Experts of a small language model.
Size: width 256, vocabulary 2092.
Training: 512M tokens, 3906 steps.
Below are experts of layer 3 (counted from 0) of a mixture-of-experts language model. Rows are named router (the router's row for the expert), gate (a neuron's input weights, with its number), up (a neuron's input weights, with its number) and show model dimensions 0-255. Each number is 200 + 40 x the weight over its row's rms, rounded and kept within 0 to 999.
Before each expert's rows: "mostly gets" lists some tokens that are sent to it at least half of the time. This comes from a sample of Wikipedia text that the model never trained on.

# expert 1
mostly gets: ",", "3", ")", "in", "5", "a"
router,224,275,195,231,139,245,249,193,226,185,162,194,159,194,224,99,254,190,196,238,160,221,208,211,238,262,303,159,223,266,249,146,214,232,192,171,196,151,197,174,213,208,197,208,211,179,231,194,169,279,171,209,155,192,205,196,210,227,230,199,229,217,235,189,292,235,220,161,186,234,223,209,218,188,176,138,169,248,181,188,262,289,252,258,293,246,226,169,188,234,157,176,184,140,115,244,239,202,228,157,267,161,171,182,153,211,119,243,166,215,244,188,175,121,263,235,189,221,210,215,243,171,210,147,225,142,141,140,224,265,182,140,161,233,224,185,188,208,221,174,226,208,149,252,217,216,172,181,220,225,228,223,202,205,166,194,167,213,244,153,150,153,216,249,243,271,209,219,242,201,261,263,187,244,275,138,261,178,170,216,253,223,191,180,259,273,227,130,245,197,180,209,189,155,215,129,178,240,172,256,223,199,284,199,118,231,259,258,156,199,243,229,254,156,182,202,156,181,202,150,215,188,151,148,252,241,227,219,225,178,131,232,175,254,229,237,213,215,173,250,122,155,204,163,192,97,198,220,173,226,230,200,230,235,258,158
gate3,160,226,228,264,271,171,132,238,249,192,152,200,187,249,138,244,206,216,156,204,113,149,258,241,194,220,230,166,239,234,278,178,196,186,162,106,161,208,104,238,200,226,221,294,189,196,227,179,151,183,240,123,240,176,216,147,231,192,195,236,285,195,164,260,165,175,168,182,221,176,141,250,248,178,138,189,152,167,245,202,167,279,164,215,176,212,224,235,213,191,113,204,196,207,201,215,212,240,165,256,272,138,178,161,227,157,289,157,114,204,192,230,155,262,198,201,218,184,199,217,166,213,196,238,262,165,126,254,278,251,252,114,162,193,233,186,152,129,192,144,232,200,194,131,270,176,172,275,194,221,219,236,179,161,151,221,192,210,145,146,187,196,175,215,215,200,245,295,123,179,170,224,181,171,219,162,208,237,256,181,236,233,117,208,214,171,215,234,196,174,173,156,172,163,119,245,217,206,217,225,241,173,212,207,256,276,268,210,156,195,185,149,190,246,168,192,191,193,152,255,149,162,191,168,179,199,236,192,199,188,197,222,223,244,202,190,183,197,230,239,274,177,183,251,205,184,199,194,219,151,203,206,190,178,150,125
up3,224,227,159,217,281,263,198,180,227,187,250,220,210,201,255,231,218,215,144,184,176,164,192,208,168,243,194,215,179,64,158,150,258,209,194,146,169,161,252,238,169,193,237,194,208,171,221,219,194,220,196,198,202,228,228,223,179,216,251,226,262,140,252,146,157,159,167,172,229,203,247,203,197,213,176,249,189,163,200,219,168,232,176,240,321,236,247,282,191,199,171,217,208,180,197,176,219,206,140,223,195,189,142,99,216,169,227,242,200,160,203,209,210,243,133,251,233,208,222,205,221,257,161,202,123,182,178,194,247,247,247,93,239,190,277,204,191,200,191,246,226,167,208,218,160,291,256,239,186,233,222,253,224,194,232,239,185,229,147,146,248,313,210,262,191,243,164,246,209,180,174,281,187,131,179,203,208,246,175,181,249,205,153,237,213,163,229,182,225,208,176,203,200,234,198,238,115,242,164,249,251,208,150,180,221,191,172,203,205,185,219,233,233,227,104,194,225,257,153,167,208,211,235,156,161,305,150,299,217,240,242,222,109,204,199,224,232,191,174,247,206,121,208,217,249,147,156,197,145,272,168,189,136,192,190,252

# expert 9
mostly gets: " \"", " (", " t", "/", "'", " con"
router,269,222,186,280,140,111,215,238,251,189,226,183,165,168,173,229,178,224,220,134,163,264,269,212,132,255,217,203,226,225,292,195,279,234,256,176,194,192,190,177,139,203,166,209,180,193,211,174,189,285,217,199,223,160,162,202,227,201,275,251,209,287,194,277,252,129,187,221,179,220,232,290,163,151,151,125,181,162,243,169,224,234,237,257,123,201,220,212,188,166,235,221,281,190,166,144,125,214,206,199,201,156,264,187,219,201,225,250,229,193,201,245,173,253,207,178,233,225,215,159,178,210,199,163,220,203,209,209,162,188,235,209,159,175,124,217,231,209,221,222,254,185,160,253,139,224,225,135,262,187,225,211,224,215,185,208,168,178,165,180,169,127,183,118,156,217,190,144,193,185,202,189,188,300,249,138,229,212,240,202,238,228,183,190,163,193,173,140,199,177,150,265,199,254,183,190,278,185,225,236,149,102,181,123,213,131,192,151,208,153,270,253,131,185,261,187,180,229,140,245,231,186,160,162,187,207,224,166,208,165,238,184,204,126,248,244,224,221,157,194,170,222,197,210,176,207,124,120,140,214,159,209,205,174,255,213
gate3,150,271,216,181,163,204,204,224,185,259,197,209,205,225,186,251,191,92,204,101,226,305,204,190,207,194,240,193,269,235,187,237,170,236,214,169,184,138,212,189,146,143,281,237,257,195,144,170,156,244,151,215,160,262,182,212,189,219,173,270,121,224,253,301,224,184,208,233,283,169,205,150,206,155,194,160,208,244,197,139,267,212,269,181,176,205,228,206,162,213,196,210,266,207,240,188,219,176,175,153,197,251,198,139,260,159,164,181,247,198,230,226,156,217,204,218,205,223,188,202,159,271,309,130,151,222,234,204,156,216,207,180,199,212,178,140,147,268,228,193,184,239,283,229,149,178,233,212,190,289,199,148,222,274,199,147,195,158,189,233,257,232,215,137,196,174,222,198,178,254,169,169,252,246,124,204,218,238,236,219,206,243,203,261,240,219,167,240,257,199,294,148,218,162,207,170,251,186,213,189,193,192,175,167,164,195,237,175,181,218,231,198,90,167,221,178,195,153,229,224,225,183,209,161,228,182,208,201,184,149,234,215,206,261,221,183,128,150,162,179,138,182,136,179,173,242,98,165,180,192,153,196,126,212,191,225
up3,300,240,253,254,181,230,173,225,212,222,166,219,217,120,260,245,161,229,225,183,270,134,166,212,156,187,150,229,188,180,141,242,196,235,197,174,205,127,268,162,165,141,209,138,242,115,186,219,238,231,237,158,186,250,190,266,251,153,200,166,180,199,295,196,202,198,135,108,149,202,199,148,262,205,169,200,241,217,242,224,185,152,131,171,228,183,248,186,155,225,180,215,212,279,243,179,167,249,211,209,200,255,185,217,191,225,259,91,200,211,172,271,304,240,203,204,217,189,147,218,185,244,237,210,325,215,161,205,203,259,178,185,275,211,183,203,214,234,189,128,196,201,184,233,239,188,100,240,202,185,238,231,238,194,213,166,242,245,201,185,203,187,259,221,142,214,176,191,187,227,203,293,237,166,225,221,162,233,180,176,198,179,168,198,179,169,185,159,202,216,236,228,228,204,230,162,236,170,246,222,228,206,167,178,217,101,213,142,189,176,193,205,79,229,175,215,174,216,194,184,237,291,164,238,212,278,155,222,187,166,251,179,178,234,180,185,182,171,214,159,204,126,199,166,208,127,199,248,165,213,144,282,201,220,184,175

# expert 6
mostly gets: " C", "u", " m", " E", " K", " p"
router,206,176,240,290,231,196,219,229,135,268,195,232,144,229,211,208,229,238,136,228,189,178,203,169,143,182,217,208,190,187,236,206,204,173,193,183,213,194,103,150,128,205,196,238,151,143,215,136,185,233,138,175,184,208,188,154,212,206,211,172,207,217,159,209,249,233,158,143,264,191,164,274,196,225,207,139,204,146,130,237,196,214,246,164,237,185,208,230,201,247,250,252,231,259,171,189,246,191,150,200,178,136,197,188,227,222,257,216,204,191,219,176,139,220,114,146,194,170,200,170,160,165,252,234,316,197,184,194,142,200,210,194,137,171,239,245,163,119,238,193,161,175,287,243,135,266,168,129,256,177,191,254,139,137,206,222,203,188,229,241,164,219,218,215,130,179,243,178,155,167,198,206,265,144,216,113,201,214,173,136,234,189,192,128,174,202,202,255,196,215,156,151,215,179,256,200,287,142,175,223,179,228,137,206,262,169,258,188,211,195,257,214,198,180,214,123,192,133,191,243,280,237,185,170,172,194,233,289,264,233,221,170,193,181,201,234,159,195,109,196,222,231,231,172,136,155,198,184,155,245,182,280,164,199,186,122
gate4,162,179,329,239,242,208,145,243,163,235,180,219,209,210,157,204,157,164,148,230,128,224,200,186,215,192,257,171,196,290,176,175,199,203,205,144,159,221,123,152,210,274,142,171,194,207,265,153,173,131,203,247,160,214,235,194,203,212,234,168,238,198,168,200,210,177,188,167,230,239,238,175,217,161,240,179,214,150,182,211,180,156,224,268,214,158,190,165,151,237,183,148,227,195,197,186,172,183,209,160,191,215,230,188,202,104,230,205,180,169,229,182,229,150,230,195,266,232,189,227,214,226,190,203,170,116,134,210,167,203,191,234,237,150,152,190,186,202,269,194,222,250,212,225,225,219,232,175,205,182,126,236,186,162,185,228,297,217,205,293,270,178,194,216,196,176,206,160,96,146,217,291,199,151,246,218,153,182,206,160,200,140,259,153,236,177,182,220,236,243,214,162,196,122,173,180,223,190,162,202,170,142,198,238,181,215,225,181,250,198,240,120,234,192,132,152,208,88,317,230,231,204,175,216,135,255,220,246,232,218,153,138,239,179,230,245,130,136,196,212,296,202,195,230,253,248,218,224,195,270,120,167,242,222,168,152
up4,171,170,225,222,229,138,205,158,183,217,232,130,129,235,239,194,271,171,255,252,161,171,197,183,158,287,168,169,178,233,141,139,241,170,216,138,192,228,196,140,177,158,163,166,194,253,200,180,242,207,243,200,190,152,180,195,141,197,280,167,268,143,188,231,266,183,138,186,186,245,185,188,249,115,243,196,218,183,216,176,210,134,226,255,231,158,150,258,187,201,267,183,218,200,246,240,195,202,192,212,171,278,212,166,213,185,235,142,139,161,174,217,238,184,165,239,191,168,189,231,262,132,187,225,174,203,147,239,213,264,257,301,187,128,145,191,251,160,181,214,196,261,209,246,243,178,194,220,161,212,183,217,198,147,113,242,190,197,119,213,176,139,194,208,169,220,252,157,162,192,142,237,250,277,202,196,175,235,205,206,213,128,165,178,249,203,217,203,179,276,206,159,191,194,215,116,238,127,204,214,194,167,135,252,230,139,256,247,258,136,248,155,254,245,209,186,163,255,195,239,140,202,242,221,228,194,143,164,191,209,195,259,150,243,225,279,235,131,205,173,171,255,160,204,151,137,190,204,152,215,220,148,247,192,211,245

# expert 10
mostly gets: "\n", " 4", " 0", " was", " 6", " 1"
router,168,192,169,188,269,171,188,242,170,221,193,234,222,235,232,234,188,217,209,209,198,235,191,190,165,228,260,185,138,212,198,197,159,186,200,208,202,195,238,156,209,150,196,261,179,225,196,185,179,191,192,246,199,212,201,174,246,193,201,205,200,254,163,218,228,161,281,178,224,166,225,343,245,219,255,82,243,197,247,219,202,96,296,249,171,211,262,195,159,267,210,210,271,152,227,258,183,190,181,194,234,147,240,199,261,192,182,239,269,212,173,235,211,186,125,173,159,181,242,164,247,208,217,119,234,218,226,162,166,256,206,224,169,183,200,171,139,161,215,123,210,149,214,203,237,114,132,154,188,220,204,206,166,154,244,198,142,278,238,226,223,192,152,116,219,163,223,241,221,185,179,238,199,210,198,242,150,207,191,147,225,238,162,133,213,339,195,215,178,162,159,210,245,217,239,209,192,199,238,190,216,220,204,234,222,171,159,174,158,231,226,286,217,274,153,130,210,216,132,119,122,188,180,226,144,159,134,211,212,243,197,248,144,257,236,184,207,196,130,246,214,252,168,185,207,168,164,160,194,203,259,260,196,231,155,134
gate25,143,146,194,180,252,197,209,245,158,130,208,217,226,251,250,318,225,247,190,213,185,177,159,185,264,158,238,202,192,234,160,241,201,259,124,221,130,187,232,153,226,225,210,187,162,181,138,251,230,183,140,230,265,258,214,258,238,215,194,212,208,169,194,223,153,186,238,257,200,149,216,231,157,100,205,161,225,181,255,125,230,227,224,164,216,181,194,188,190,133,158,263,242,134,271,225,188,194,231,188,192,186,194,181,185,228,197,159,194,166,234,202,179,244,244,229,220,134,226,164,229,200,219,194,202,209,203,142,191,222,202,190,242,270,195,139,224,142,214,182,276,184,278,200,149,211,245,146,186,193,219,158,147,279,224,178,182,217,220,180,228,219,256,234,154,167,174,221,222,250,169,192,221,204,188,217,226,161,222,213,213,231,143,166,198,181,202,225,263,191,198,186,144,193,137,194,205,216,211,171,243,158,152,259,185,176,174,144,165,290,247,238,198,202,256,204,252,191,131,133,173,167,123,94,180,268,233,238,215,200,185,223,221,200,240,103,215,176,274,307,118,143,151,214,178,211,221,143,153,218,104,215,176,158,156,139
up25,240,210,260,111,142,219,215,199,184,181,225,222,195,198,270,197,181,178,189,268,215,199,189,206,181,234,197,226,257,194,156,304,182,248,135,211,120,203,212,195,224,233,198,203,155,207,216,150,199,228,295,167,184,201,148,278,195,181,168,173,239,119,147,135,212,230,174,185,151,190,239,137,197,287,203,184,182,202,221,186,189,274,200,173,152,143,234,166,197,248,108,219,235,256,136,167,240,230,149,230,208,134,183,187,151,209,93,191,98,174,209,178,224,243,176,210,242,163,251,200,247,190,111,183,199,222,201,187,268,190,203,161,178,145,249,191,221,188,193,232,229,234,174,182,201,213,160,265,198,162,147,200,211,201,225,237,199,178,217,241,161,199,197,248,202,124,243,240,277,177,201,251,186,181,198,184,234,229,144,174,180,259,292,146,161,200,248,222,254,146,219,138,235,206,211,144,217,195,202,87,192,189,201,294,226,180,180,204,263,163,171,213,168,198,246,186,133,249,197,173,155,174,262,216,207,229,191,227,200,202,166,182,255,179,292,191,228,257,195,166,228,182,187,199,168,254,115,185,226,216,173,202,271,233,300,229